Experts of a small language model: 103M parameters, a shared expert of 576 neurons.
Below are experts of layer 5 (counted from 0) of a mixture-of-experts language model. Rows are named router (the router's row for the expert), up (a neuron's input weights, with its number), down (a neuron's output weights, with its number) and show model dimensions 128-191. Each number is 128 + 24 x the weight over its row's rms, rounded and kept within 0 to 255. Numbers have three digits each.
Before each expert's rows: "raises" lists some tokens whose logits its average output raises strongly, later layers aside. This comes from a sample of Wikipedia text that the model never trained on.

# expert 63
raises: "200", "69", "59", "28", "36", "66"
router:085126142125147114116167136147144130121085145153095144135142137112146139126118098099115110089113120081179157156121138118142110151184103092112152130133122102129123108127143125146134117134118157
up0:096059101154124113127108143137140092116110128121142125132120114177155135125108095113139134104121121096120119129134141131124080143119149114080206178153095106158141076115166150124098137130136118
down0:143121122125098153115109131164139177104139098163136108126143121111104133094130116138076129146093126159109166097111088143112126137104137116135119175128113131173146118139145122143115135081071141
up1:169130107137098115100151152133141149092118135095100101138133122105075125104118122132136087149152100130181187121125082111127145157145099136132117106115133103148066131113160130132138120133185138
down1:105116166126156124128075142126126142118139110124103086102151139119117104105117149119158140143132141099132097138089136127113187131134118133133135129114119110149149105151080101118141125136099168
up2:145102082135151140114146136104099150090141128076131098120135150106103120156119151122132142109131107123172111148097103124136129092131124151107126116097118128118120107111114086133112114140099153
down2:122152152140101150156139140153124109110153112135131169166103109158120145139141139096136163140123162132079137117157139111119117115120120160135157153127126142085136140101168139112123155132144099
up3:128072105116150129127162134095095075149141139119108149118113163144079144056139101118120143120148104113109139130104079162099157136104174148106102111128128143128157151174108185125130120136132127
down3:158145126135147147128167160099167133151103161139152170142148121110114150124140184099120150109105156106103159138140137128128128163136128107125095114144147112117159159165177154127149140134105158
up4:134136119187130098100135095111129124092111117164143121134106123137145144120131135102113132138160134150133144141088139116165114155156162142110149104154098108087109142103167177108192138097102169
down4:125155140108152109095101109106133120107121123075072118142135091138139109093123116151133115106104166130111121113127124116136132138083176117109104127115105103144171141124133123138168153167145103
up5:127117126159158131112100149165120104138112112147081156150142095153084124165141106138147161173110111131146161190109124159123085091153126130138124153127122099161119128135124158109103130131123133
down5:165147095128142132112144148139146123098144096159105132132126102163150141177165115132078109164101127121115107134118172135144144120132106159130130089102140062099117112101149060102134146156179095
up6:090071076140110137134163145082166169127147136120083118127148117126110140126139125095114123131157120072159126133080145136164129108108094116123130141171135163118129117140133112134163145082134149
down6:124161123184144130127091127109154149070134134137196154123168120164172109102170144104190091110097144142113124126100087120126133127117123128127136113125105128134124073123135140114139097170115123
up7:092103145154119107134130135148088096090117105137137102119121187114165118078131154145135123168122105136128113139158145100117112131135114073176118154137150112138132102149109094117145136127144128
down7:103123111153158125101142117130158124123101105155130102144151101093146126144117128189129110158149077138110166117118161132103134126076143149088149184157131129129109163087081117171109126156105117
up8:155097117112157142095140132132142113209136134149127167133151106072114126138100102078141082102112118126143069078146089144124123094146112158091100115112142137120113135112091146112151103150119103
down8:113174076095106180134166129147117160110133093139138102120145135159118139125163108186160171114122098113159117048129077141130089155090112142105100137130087132128136127140128141136127160127117186
up9:147118127106102127131084129126127121144120128137114130108105117116122120083091145149118150141102137125117129111173129147131131126060149181104149136099137136091146094123105138104116132095138169
down9:097138101134135125120139175100133110192075110113123096135162154120127077155140121156142077094156089097134124146149112127118150102139109114104177162130135152135101134117146125112114085124165118
up10:107153124164125137148136157211121120130134168145123166105118111106069145100173127121106136130128109121148109130097131100178104104148121158101138128103133110140162113143114165121103119104108111
down10:128166132107150126167128156125138110140076111128095136137151112113121105128058143092130110156140132120100156167162105127193117097107165158155143129130092128127137104122099133100162154111112152
up11:140104141150125169132127104153113121170123103127097135116104136101081125154123130103112148110177126142162142136146132111158146118129125121129131118085135109111144134143150136092115105144087109
down11:118133150163116123132103113114133138120180147179099181168123137091121150159167098151115136110078106120156111157116134125130124139128142134142164127166121108108124147102124106123130077100131139
up12:109088109133147120098157177133128141129109087129204113116118128163145096112125076144103168129109115148152119161119137167129089137121110144123134125147162165145144113086152122093105172094127113
down12:114161111100120107124115133160115147110118145136150124139072133130161141165120102106111160125139102095172142143118113077156117109112117137074122102112125110107111132110121146111117135088154133
up13:141124088140122131118198119130099158138118141182104128151144128145142189125098140101087126114125155122144138091132106096135144114129129112136091110152127156090091115121178127125133136101115168
down13:120143173125135143127080115122127106152154128137116143174140138161146142128112156130134127149141175084126132165126139133132148129125099125087131111146095108098123109113134172106118158148143150
up14:122107140153152131111121116141145125142140094155075108143166136137123143117147079144138161150117057097149182173149145125150098107146124125130148124118115118139100124139123142127107125179106109
down14:092097123168152071119193159158137107087146139154123119144108106102148124094159122138146150123127138139199123123138185119177102102113129122097106118128119086137121151141106143145115127104154143
up15:128142101097114133121161132137118141129080095137139149136108129129117154076120145134158119123071126159102124115103094108128143149161144116200126143127115101094121107125112147145093129113152123
down15:145141101107120129150099140137129121129167140159148118140087121066123161154150139136085120176148124123135151180149105142098091144092120110108107137142100166109136134161163101106137134161070142
up16:107129120140118122095083140086117091084139096131098156101082109128145114132123114127118129119123139105100098139128167114136114136068093105110163125159147057113096154150070098159107146131145124
down16:162124149140120139140096159161113119131134123126151133130133135140134113109133089166124097113131105102148122154158127170140105140104134118129155150110139142110126141090127119119146134124134134
up17:106174098115190101153128133123116133114125126115093142145152141141103140128151114100119147136124159125109151135136126139116141133140162127062114093104124112111132153147130137129116094116166137
down17:169140099142152154088155142127149148136147156141076112127111119150072087140136091117116126121117110136160116109146119127126125145108139151120142172149138110094125122085119098146120132152137106
up18:117134099136117145154130124109127180128164116170103142124077084139140141133141126075112106133146114109139108129114146129152075135117089117164122142166101117178150127152129159137100120120157149
down18:152129101101144119155108134106146171113140160165127188141143155110105099086111143110124142157144105148115127136112121112126162166112077151096142167139097103106098132158150129104132122112132084
up19:099103137097145119081083087203141129138134098166116111083136159133140148152145122126135138112185128113101139140149147145142120128153152155133140146111172078161125126121139162100169128128079161
down19:121126154086095142145186086126163164108124164125139127152114082119173112141200099095089111110161147121171160117141160099144133143129144125119096116146099146122111117132132145141157162134150107
up20:153139122101101102135097151179133097122094101103124142112141117152133170111117164108122150137115111134113146127158120126143127121093104186163128138119145095108115160082176104178131149094121110
down20:144116135095178111121111105144142111145128104110116138126105149108123141115120195122158126120108135117117175123171131153069129145108137136104127087136138133082132146073110111104068097108126128
up21:121109123121072138128123169142135096124120146146124153139163125129118072108120176127147132124161186127177167116146161119164134119089121141122134120120077111121124136089128176116114127119156104
down21:098088106116132155171085104146161142144096132120141104091134122095102143135121115119131146113136135117136116153129130160082144127135125129078139120130187147137114140126133150139167075097158115
up22:102143122158144109124141076134170150104120127157074131122121144147130120134148130107113138147120145117155063117123098121116136149143103156156142098150120125143072102146147157115071144140132182
down22:095130129110089159095088110128113100112115089103124105108157100124157132124132154157116091157148121145155129132128137136069140128140115119132137131148138120122160118144124106128163128168159110
up23:123126134157143071153125107114149118162155115135182126101138149161132128117120106068141185127125120086128148147129123128110147120156153135120156093066084120107130118133132129105142138150149147
down23:099128099114128130092133157153161127127155139136125173147129145111119114177128133179149143141153140126146099100123103115126136131121142121132099145178119129140126161160098118113145156094156115
up24:087109141141149093178178159085108133117149134092117149144133116093137179120105108129114157150171096108128135108091106124133162100144158138086135174082156082121103132136127096122118088138119074
down24:086106148127134120126110139126138111090147155111092131133100103141086090137099153116127098129122149139198120156169141101126112130060156120150137114120149133146101109117186151138094110103134161
up25:103161117131165087118134096134157178122104175146103157141126107180104158135121132122110116132118135105121129130099148114154099170153100096093140101151100079105090134099096149126107140149113122
down25:115147097118137147132128131108138100133108094107133137091158061138185088115145147110102101135128151062083143138084123112140132139122104135115135106106134105164132111096125080139133115128134134
up26:116161136076142103147130119158170097115140113090103092111084119126142115142128125130116120122144155107138161124088126114143149153129102121090129127115110153085114113087151135123123142106108131
down26:143132101084133131119092164128142103147069087134145117108128143104138156152135098120149121138111132114151138126135142103169087156155140103148140141143115144107104111163139115155136110135109113
up27:167150122164156090114143119105114127136124123132119086136117130105146120142188124119116156124112131135132126134156133096168092133168109148133125122160181102110111107094093122093151105094131065
down27:128151138119153163105117132111165175128121097054160164127174140143109121091107115161134109081128142116110102151131123146140158139160099123148103145125108159170128124150141070155138116157131157
up28:166127114123164132088193135119116130135144152184148121137116136135078143117169125146108118128121119146163130159168133129119179096152116120144105169129110129138153104097088078109113165165126129
down28:111131162161128165155111098146104127149110179125153107141151118131141128160089148176170086154121119139101183109082120136127132129126115093127164121104126120150122136125125107121128080140177144
up29:138145112126132163137131128082094090141123117177065137112126123102136162102112137076151154175130123090117141090153125106140131087128152148108118105106153119131131085118124158143160104118126107
down29:106123141139099144160111089102153137096115132120119116148182102163084112122117098089129119134097116100099105122100143099174104068143082104133137128170116119160149125119107110169144160135143103
up30:091107170139141127096128135125142160125103122101163110092133147102108149096116120122118168081139133095102169128118091087150157133141138116092103126086096110151126112144134134119110156152155117
down30:117139155153128088113124115098099106093130157114135107165079122106120108145110131083169155155144114151120098112102134141128104128139137105135114157131126116089123128145161173139131081131114109
up31:091097128164153119123147154104121128169142121182118121156135119113111160104122139108136160171141124109127177127103155140133126109178077139146133154114126166145105138158136143118118110139138128
down31:198128096134109111112127111132141125132107116064163098133124114120096105117134179144121105148124061083117139096121145152128133138136108110104100085118151154149100110111173118133164141099104131
up32:139109130113110133127062070104151142120104089099108113172054130124120109128121158109136099138148163122128142117108103108146121104200119138119107089095125117099134103106114130161165118096139120
down32:140092152126121088155100102144120128126115108103122129151147109122086127144142118131140156122109103111131148117120175097116106142135149140143116145136091109139125135109108168115105111096161118

# expert 76
raises: "===", "====", "==", "=====", "-", "In"
router:130167112100145144147166118108115118095125109152126154146075108134133113127110137121231136169147107169155124111100114148116135099087162094120150147155137132195145130141114123135119127080163133
up0:125111141096178087142120161135147108142107118113125091123097124129143130119140153131156154160157146144132146099133137126095129097131176170117114137136133102196130084140093152123118131107099160
down0:123125150109115096143141099149148111116123158171158145095124160098115149140117100105119126110104111142124115111164124168125108124146108103101112129068133068157087101090137084129153142172061166
up1:093153138116118142129113152133166112127143097148099128105119181124130108114068081120174123124137109113149101081127135097161083108155134100142112148122113101087177118119150133165095119113102120
down1:098105127138161105135107150083121144082108148118129152094140120166167140125127129117123141140123168106144138127152118161158163087102160095136131132158091140161161147156177119102083134124114140
up2:122114160128129145172153098151158103125142143118149126115123138137124122171155154122143161130150145109114170125101102137159090116103112125134101139090143103134124111108116127065097148108155120
down2:114144108141133136130114133094125095168140127098118130167125077109116092149161147107132116129162130104149130162138185146120106153123138143072153119111160128119155124126122122114134117135137140
up3:106169141107101130134141120133076120124150135144100102116087108104107134150103087066107112116083158118150165134098110114154089099131172097146143160115149124154175128155099138101145098125140163
down3:105155136105147093145089113126119105129124131116164119129155143152135117136129113142124112110105100132107101128133101158170124110139129126120163108153105146133125168157135129100126135097149127
up4:125118163142099140180126146122162072140152139123110158137123093134121138127089094115101131106121146142126133117112059137135138080042129145121146118154138105103147174109114138110080124101147141
down4:108126101152140089079131140098123132155115118121117113175115182118137084084074156143122089052119150105133126094107187150133169109108107102135115129148132115098119160129111144131137131140135133
up5:102137139109106133134175118178129114113132120120120098094119149131195086152153142129132139152209151160129117109106153102181153110147107138142139156141126103148131133148126167122167121142108125
down5:124132103155142146156126080119109117139114086107161146103100135113127172133115134066152149129083163126124160126118096118116117149128141146085096120172117111098112094130117144139130128119115148
up6:101125154110130109133097150131135167104100099129143108160119123135155098142129130111166117095145117101171143111103117108122124117129136109135174101108119153154169142149137105101141135143155120
down6:161161123112116127145138150154139147150127127111164131145126136117151114148135149115086122103109127127129106131149125135184141136088126132129130091132064112117122156130094085095129089146114129
up7:145109113123138118128111137129137098118116129117125119132119140144121102119125096145159161132137140093148123111138131101143159146090158092156129142161083117140143076148100112126151095167108127
down7:150169115157138179126151083140145150121114120140130147134032121107137145128130140135108085118103090155118112111088122117144124186158121135111110131151065146134143103118157149106126146122112136
up8:153133107098112113160106133135086097093133102162164111120143159119111157172165158095086124088119120149150166114071092120173151098112131126135128137118110144137138119104120155137137110115136102
down8:100116127133112126128125088147144111125100124144130134075090115171126100153087150108166103173117095157118117134117140104109109139121141140114121132136114109172117180109104148090132098084138110
up9:142101175127174139144118151091144140194191151142082128109139141115169157143105099143137138120133091146142122127106126172114115094131084118109153108192106157095094080125124115137103124119134120
down9:100127159142116077108121144159134095092154132101137097098133104139120104114109129086114125134171168116122118117120136140167106119121132179179108121140135152108115111103092098099140116156112135
up10:120157137112139074151125137148103149139126089166133148168108115159184095158095114117134087134123135099132129112108182163132120127129142146102084119130110089176160100138120148149141134124150107
down10:103099140174091149133108135078142089159098142152136124094072099119146134109122120136103158132148138125133143106118099137112086147131084143108109149126139140163124112123131072121121161114120155
up11:116099109133125165160130155119152124145151147117116180145116134126121098114151120074157107182206121154178133111111104115102190106136136128116128141116111130100135112158146071184181142081159139
down11:145118148159143113150146135143117124137132145140094141079133125160103111096101137144154116144127139144072141091095141169193114124134127135125121141143094107145104129131171110143111136146099111
up12:143163150155149152123139109118129099139082089141121146136114090083123129129124100116095100128090054121150085141127110145101138086105117127088141108136134136106099130173100130149104135130115058
down12:082119076120143174125137133127120107130116161137092115168150136122136113128156072123120135135092101121130091160132162126132120124153146107131169083138159139145113140108125137149151129157171084
up13:116100118110162154137115119149160148126128109147097145095117139092150123168104126125146123109165122132133147132130129122063149139095162117088116156109152129148074120164157142114151122105105111
down13:134144131115140111106112151099089139120126125154129143134119139088104134117123111123160092089085143125139130114092132115118116088131117124106121153098105132174133143115160178148154150140136113
up14:150138127071133128104104114129142118138116123101153166149118112117131106119066113104141114161060122097137135142095097138105117111092182108133142110115125112101130118168147092153101120166141166
down14:126141142096121134144144109123147107118110106161117110160186165171119105124112089141182124109115113135164135113083130085164163084125130145102138146179084154124134161148145129140134124104115118
up15:119150137093177131136176105151127123116102106173110127148139170126118137183103150138130159070115146113134126133071136133128108111101147109109125134132144081162112126100098132110119121126158104
down15:126148135146134093106105138123100129177112115141107111082125118140128184131170130172089183105151123132137175121134148121163119122127105126115138122092116152126139131112137123123122102129085091
up16:130205147128092151106131119142110107105160142132145151113192125139159150167131107105176152137149179141144202151147117100175133143132124110133147134137088127116071091152153124145124107134128145
down16:185121119108115080136121002106114068109124114121208117136133094120122116114130128185126132095149146135142150095134133128131115102126167101098119128107115152139158156142117120134118110101115137
up17:153160173115106139136124154128149138104133141142177177149159122109152109089138176122162129148129123121118132104111138064151139166073108121114167150108121117141144156143150114133097141109120128
down17:143111136119110087148130107123145156132104079130138136111128149113089085102140138125128131190090120109135135147140105145129129140134147136141097128126135099190132122117135084126127103140121134
up18:111136126093106127157150131119132169154100163104087105142128156144113133205119090107151158157183124145122154104100118117152119155092137106144149151114158110122150075138131127116124167086163160
down18:116119103110137144138133140135108090146064153129108130135119147130133158125170143128155097110149080120107147163118102082124160133078141129145119135130130139134133130133133132136144122130122165
up19:107129117123128111115155128139147152159103113135141160118154154102121136121142155110133143147150125124118107120103151120133098106108169148129130102124120112132111106139112147121120139131163136
down19:130151106133159128086100133098138116082092164092174137107113131151130121086106138139141121166160115107100127152105117163121104114134136187158071126147158136152139094138124142091113117143142133
up20:105139137150112157153138132118141129135130130153154132108166130133120153119094077124097118162162137141157162178149143117091193112135120104119124132167125169174158116150134153100091118123162118
down20:123111109132156142085127117160121135150125207109105107136162130125123157161122135136100130136143109139131115134124144140154104156114118147127158166124159120109164158069076127131116117099112141
up21:132112111096145114138135135154166135179133100130131104150128139090123122103127154117128140080123078136184121080140116136110110093083138135130128136119146118143123124127102170090128121104196130
down21:120132092109125137142132122147131125109088092133103102145117123138108154136075129116112081091143191153156108098136137121118136121120111113096122103094132110115100089160166102126109103163142126
up22:127127136152134086160132134127141126115124097133126158119111130127115165163132146117157138100111137120129115111121108127166109166130155153103132117149125107147119111138138107156167102086149143
down22:106170145139175128135127144124147120161114115144073143165121125120114135133103135115154108168126150190106136150130145151113101118132049150152187135154150122127143151096164140119157117089120144
up23:109122119106126094160131120173147130121164123147129133145144127117160126136131143120156156130136102173118125153106161111131124101163163104097130092097142117153078152153143129120107127121143138
down23:107111104093118101135094160087141138106143102184163097148123131115134098135147146162129151130091129104119111115124106127098172151152132124125162128163109127124141111177130117084078109102161097
up24:133138090128155137165121132134125121142126114113154116148153164154154139152103131110097113121146135143135128115140109127131122118152142114127154100104133124131119117137153148130129133142104125
down24:084116166123122101105151134139170147111158103110165137104133104104124116130150130118110147121103132129127103114125123136148124143142129118097110154151134096096073140166137166147150138100131097
up25:125111120115143138091145136148088094160139146139138151115136112121145104120120129101167133155148116146122120134117190104167134086141146146145137144091112186129112142121092204131131135064118128
down25:108124082124133090171115106155155154102128123139136119146117118160131143134092103092116173155113148146111150124167110115112129122112109155128119141134151148123082120142134152139110154133167184
up26:165146115102079108149158108135134112160163094159147110133158104112112135101116116114205152099098120175141165168137137112125152124121126136137135153139127149115104113127113116137153182127136122
down26:105136156123072171108099101096156104105122110132124079112150075098143140121146162117140131150129132122130140137119099109147145124131093118154150107120122172160106075108063111142100126147108135
up27:116132174084145152170135176164139120134129124114123111130129149122134134135153123086145134160106143118112129129116114139169119072120132161131125103164154154121121118125125141131156126112104067
down27:098107103114115139146123162156105127133117102146141135131090120101123121123119122124089100122102127120142140149122118112124144110104170122141105155134136126073101160184104068088130109125119127
up28:104108144083102112073119136129115127135134117121134152131140143151115111142107119063179140152092106105124124106110178127166106107128150086106119150123119090160158138109167144105128104138121124
down28:164118114130143155146130103128088109127127130129151120122159125094107142131113164147088065136155125103184126115075123139150173138145118096113150136150118141133127139141136126107133181117121147
up29:135130122122154169157122148094096079097119086171121107135113083131149128091139131097121137110156112117088139119125121141104115161117165101124160171157125140103107117137115133106129158137143142
down29:103153113114164116157068154162105108124124097126145147132133138093120137132113122127130143101111139136104155135122128175155145095132177154120091117125146123131134132156107156163062126132129146
up30:102086166124143129162134126128115086116129126123153158122053121163109119113112120091162124132105133103160156141102127091151120099143183111120130070111092087103119135111122094161177152115183135
down30:167145125130104125147161138110120122117142155165096098141157101123116094123104147112135119146135151081079130169141120118146128110137122118124143139151140116173129127116103124123106159163110131
up31:152108134098163125134121112167140111113134125147131112132097105127169125111141147113149135129117122124173131075140104138101132089160156145124086122089126130149130106134138112101155120142118126
down31:177148148105056171090122124155144148135141142119163137117140135122113139134080144096070088120135113148084125121137122096130133129147103121122083094131139125126140120147144120177162084135106117
up32:132163121117131105171139151076111153097116155148100145184114094129117168177111111123111115097132105142158106100121113108121126126124100118147154144141150070078147112115127101120165108090150094
down32:113133144189152149113134101111113156178115144156098130125115140134102096132130146113067130114148129126106124057152076090096135181128117150130154162108134137149155141113119148146133115102129127

# expert 18
raises: " Foundation", " Company", " Works"
router:127116114114109124154159108142120135158113107165113149139099076106105104140121126110177125154137122150154107139131071123120145108124084145136129126121138106173131131118054147155097122136102120
up0:145114122120101154116126149134095125130119147136138127115116127134113116113184122120149115118129114167129089141122140133123121118135104136114119160112169127165152132151080104084085124138096115
down0:102130112141164091151151140136125144163135130115164187101155089147162108100136149118108108082157127136130133152131091117142126097102164166125109162187106131139165065134127143120127121139097133
up1:142120174081132152163127139110114135122127142179133145164122138099121133113155097071130120151119106103121131086150089139124135098110099124102140147152113111080103079091110111128153114112145135
down1:076176136094149133141146119136118110110168132102126103145147149121153159147155154118168102098164127111092123123101177076113112163135115130147142128124116134138169169132117150136120133112134110
up2:094118097132121150122105137135156126084165117132107127141080141105087125111184101159129115156098095157125122157118136132146102084174171130125159134108143102135151126173112150149125109116099118
down2:136109084126112160149118102125097165121110104148098193174126096128142136083143108096143136115124134129129129109140129135140129159145106124127130148124161128120145118122154123127150148176173123
up3:105134161126117104123149102106106072120136117154138113145103142113131130132135088097117125137115169101161099171153114141103128116122125143107136112139110133107095133125102140104138158087150140
down3:100087100105113091118128094122104119100141130100106108140180080139142129163109144131072113129099143108125147123154164133157133146124172104097146104125129127127098105115099157105093124135110148
up4:103124133144123047137152150140145143131076140166130176141126144125126093184086138116110146145116107111164149102169087117180103139127166128151134098082148112147091120091096125117162167159091129
down4:148120104109156103106091118119070101130144130134114095133128151150158129185120168112122112099150120115113122122097119130133147124136154122172147143171132147126085119143141126111128113168076136
up5:124120123110131137107144154123123127126148101119097116138101120149106097135147175113106148110153116088121132113126133149112106117137104182095134146109134137150104145085110120135137132144106130
down5:132118089106140145141114132124138085091115147103122128119145167123124139119123157137126130118165120126133115102099110150118106145183140133126151152135129141112132128082100122129138133079138124
up6:156115122102164075118132135136111128156132124161130131127115113140133118147147129123135127165061133174128059114134140086150171128127122136131129145152127131092133146148127132143095159134149123
down6:133118157146108131140108143106130126179135123143122125112109162090136149098148147152145121128140098103117162119138116106091149134131141080102133095144144120172099100162121121114123130144132093
up7:108183154125116086122131130126086101133104124150147125161073133144115155135165093150155147140126147131132161077145107149129154162150132115104127100156150096131159105123120182105102138147115147
down7:153121132109150153115105075100128131081194118071133115156111140121156106142119127135131120119130098094081147117152150113131154126122137151116092196135135123126148152168139114149134146121119129
up8:143147105133121128210137129120169139158140131142063178122127108169161092127138102109114137050126122115130115147118097130143110133110143114112178123131122103130102112105119117093092129138109117
down8:160134137115148101111055127164168155119119126091101168141137139139080108127174121128118138115164141138135098142117071137160130113132175094136120101169150130121155099117170143148176070152123196
up9:144146132168129157105094169122119101108129113142161128154096126160127145124149103095114093117132126109119150130120103097167120101117140101107136123131099087121138100133109130140124137099127086
down9:123139150115119119094130140136141187153107154124123137108110115163092091106157172173125096089144125130174163129174061105157111095158134151074096126127091133162104143124153101148111119154112126
up10:082114124123148099126145149137141159119135096148134144152062160107113123154104127109125103115125104135128109125153147112159107097136118190072120104089124080159106116161105132114099139136124123
down10:171103131124130136123113146163145153131134138089106142140092110139092156148157117157134123136074104148179080106110135141107117111109164093115150114159175130138175153141157120129093142130132141
up11:122132130151111108112094155144138158100124106122162077139107117116145120119137124111142135122074156119131120147114109122144114103141117157111116131103152075154121104089142129108150169110104122
down11:143122061130120135119123136080147109111112131130100130177138106152118139133131151145134111120128159152111147197145174143087132125140092116121171120121105134114172114137132122138144125125162141
up12:145109099109152103113139142083134118138104121102127169143106127136059112127071096097128091139120109120115094080119145096102094153109152140093127099155096140127094147110176137143101154103103126
down12:117135125154112145129158128100112082147131141090133161097128150128124125105092103180137177124149071127153119120160101131173131127116125065104078065152071124087113132152167115122126150143141129
up13:113108096145115129128177095147100194085142130122162125138131129105121101139137125136107125108120108124137134136120155147124160070136108082114161171154117134121117133103095172086135161141175097
down13:133105142147098140132167129148119109133106124142118155142156096135104112108136114127126129149151163105096186139151132102134093177155105160144123151148146104132148158099086124116135090137102122
up14:129120138134120131114138123117146109114099135141149130119137105085177133146089080105147114104148083110103122096161186128142157105119157166125158129160140121132128105114138123132128156112150142
down14:151178203107115103107113122152140081158123146156149183156124192085146107110130146092146193150127136108095163107129151135143150125133098135109111092091151100099109103171170121147141116172109136
up15:114145111125118115161119119120151124141153125158144142127108099103124091151102132123110148128112124152187141133168081101149138117069118106146136072086148097160127126084143139088115121143154153
down15:106136058131154143124108109112108099058082156107158141087092119114118098153105115171191108105169132137102147132135132136116103133159168113145086119124129121082118142124191116121118104104127153
up16:124139117118119091109142199125086115096101149161108122122114164129099102138121104104149095107110111125159143132114127126169150141127102150137075126135153118109168127077116144111112160131141124
down16:121113121096128102121125131084085124169128098133139132148114127126091115101138116145133139100171137104112116084109120107120121108092101122109129132145089138131142138114168114153123122147145141
up17:051117104107153074093136113100172102117170141141125118111135136145114103098181074122187105135108123107105095133129163137147114146130117128124088140097173112152162149148122140108079092090148096
down17:132113173106092140151129138126166120096143089155113120134139142132115105143136112153199207134127111112093119157132123144135124123097126139160141161140110109127107154164131126117133121133114101
up18:100126139100092127105118141104077129140122138118137112153092110127149111095135067073146099132137100103133106131111093136182133136102135140112116136149143105148134101086154150090143121116126121
down18:120170180157100138125108088112099146146095128124151105117140124125120160142119132132164109115116164130117110137136144124134123134152126123133143160151117112091112133151135101182102119125167121
up19:121111129163149107121086165144172164121127131154134143096159143045102065140093148080098139146163158143144103092145106122149138103121091148136100157076143150131149113132130125141126119139167119
down19:097101177116097134144088076158164108099111131148095144162107124134164129138116120135117141124138136127133111095068148103085125141171151127139180130119125152123168113172140134150168091111152104
up20:121105139101130120176123105157153132102143130113123115150126153160116096103125110152149135103138139177127165149152161067074138149135148107113131157093154121150141123130126109099135108153124072
down20:106102154133151123159115122161163120158122084075139110072147114137161137155101104130145110123135169110154099146135111134143157128141154112143119123086096147137162136122131101159126090162121142
up21:118108095149128096139134126107129098103124155109147119120138084142143137118161151127105110100146027127166141089110149099139118124132173118140153146144153125140120128135136102136128168114135124
down21:140119110122110103151134137124116107098112177127136132138086151126130142152129124161113149124091112083167131115091149137205150127097103133088128127117175118141153172144112138158125140107134137
up22:146139078094104111142144127161147123160135138142125113136116156089125110136166132138153157151112164131186153130104140170158130156101120133109147118103166129094132087147136109122131099118087126
down22:096174109097124139140166106132135096140167112133182136127128145108113116129123109158187163104076149106126124142124120124171111118106112099144135113107106127174107105163102101127127141139127135
up23:139105119105125114105150123133131171203118159112127158104101133130101118154114107098146133095163126122169141147149116099141124170106161133129116107146122109166145159129160087118094147165153108
down23:154117114128135085107124073120131159123171140141070154176108141124124138118093159093151122127171113124127131162146152146153143134117116183164151130148129142126138114157178097166125094145131169
up24:178126136144115120160133125127133143163091118151133174135118133126126076159113127116193143146179155147156108130124119102143115136075143159116176142147142100180079136157078114175165157131172130
down24:127152119136150124127145172132119067115150127113163087129107130077109133104090164129135147111133120115132168118085108133163102136131144129124149209144126129204111089115151103133054158129149128
up25:138113126171157129120160124102130138159111109153136170104110151171088122095081135114139123129128126133097148157121134135114158108127143159072124136121090131129136112137111128143146147115140126
down25:151109094162117127150118154142120111144105126107129128168135114112148158102117114137135121147106105120118150143108146110119115113120122133118136116152091118118157089139125081130106138078142093
up26:131139117165166097079109134165151103144136109136116119101116127139110121112141138094131127138145117142145123126147131120091120133107114114097094147110109170067109132114124205139108113118102120
down26:116093133142168110143120140136130100156101113100126162071158116142164115109150183193112081126112133130142088153142113120151121103099116119128089125149147139115127121119123118108116135122098113
up27:147137146102146107074166141097116121164124097148112140114123106116087095169095096136110112133134145127108114150117098124146167148123108137096097164129132091127115120090071118140129152117158138
down27:136138132114121134157153094127155126099121106136166069107132135121107135110124171155176045138123111140110114137113149183103110102128131149124119132156149096142109168133126120134128100142142103
up28:154158155162136160124157108102156091168114094149167176160083145127065103128099104131125102136129148135111117130154128098110112150181147147108138117156165145158139111170110197127117116121109132
down28:193169095134108101138166124137116141166152137121145131114133109133138113118056085137096142145089136131117126123116158155123100130149165121112096099152160137089085109176167148079163151154151119
up29:130117118127163117166153125110110118181127140162144135133154110124090121101145137113138128160088118129141122089129138108175118150167146127164145133124124080098142119104116138117112154133127132
down29:101122193128168145140140092150149144137097121133134129098140164169127156108190123110167162106140156124116153183097141087095164160096144083119105139111157167156124147112116144048093145138156128
up30:116141145144140116156138123129100104181105160118105103091112095112161134155111118100116116169183113111137098118145094102115164099094109098132128129134113103121176140132136096163118100143168135
down30:103144190131146119122110132115120064129136145126114107178125141111143122116079133133110086119116140157135119124159095175114130126128097121135127139158121105131137138131142128163100135121109123
up31:126095156090169108125075134134127161139117121121138111149086137126120131137167125144122086128113120144111089083101134105137098154166161106157127138138114112121155097112141152127157139158125101
down31:149120133101127090111154087145143141154116124152181117130138147127100132167164152126099161113075084160114128153119179153141122132140156107132083176153107145160115122147137176150142128114115127
up32:114135123093133129085091144128144128151121121122128101160169141114112110142100147122130149139089135143151095084100083093098144092129135132156103167105168109137118118084126111127136133160123120
down32:118133079132084176174093089111139122118130141138136124162160157126141142114108134111142102072145173092148106119113125137138132097133164126072107131090147146079120104115098121145161175109127117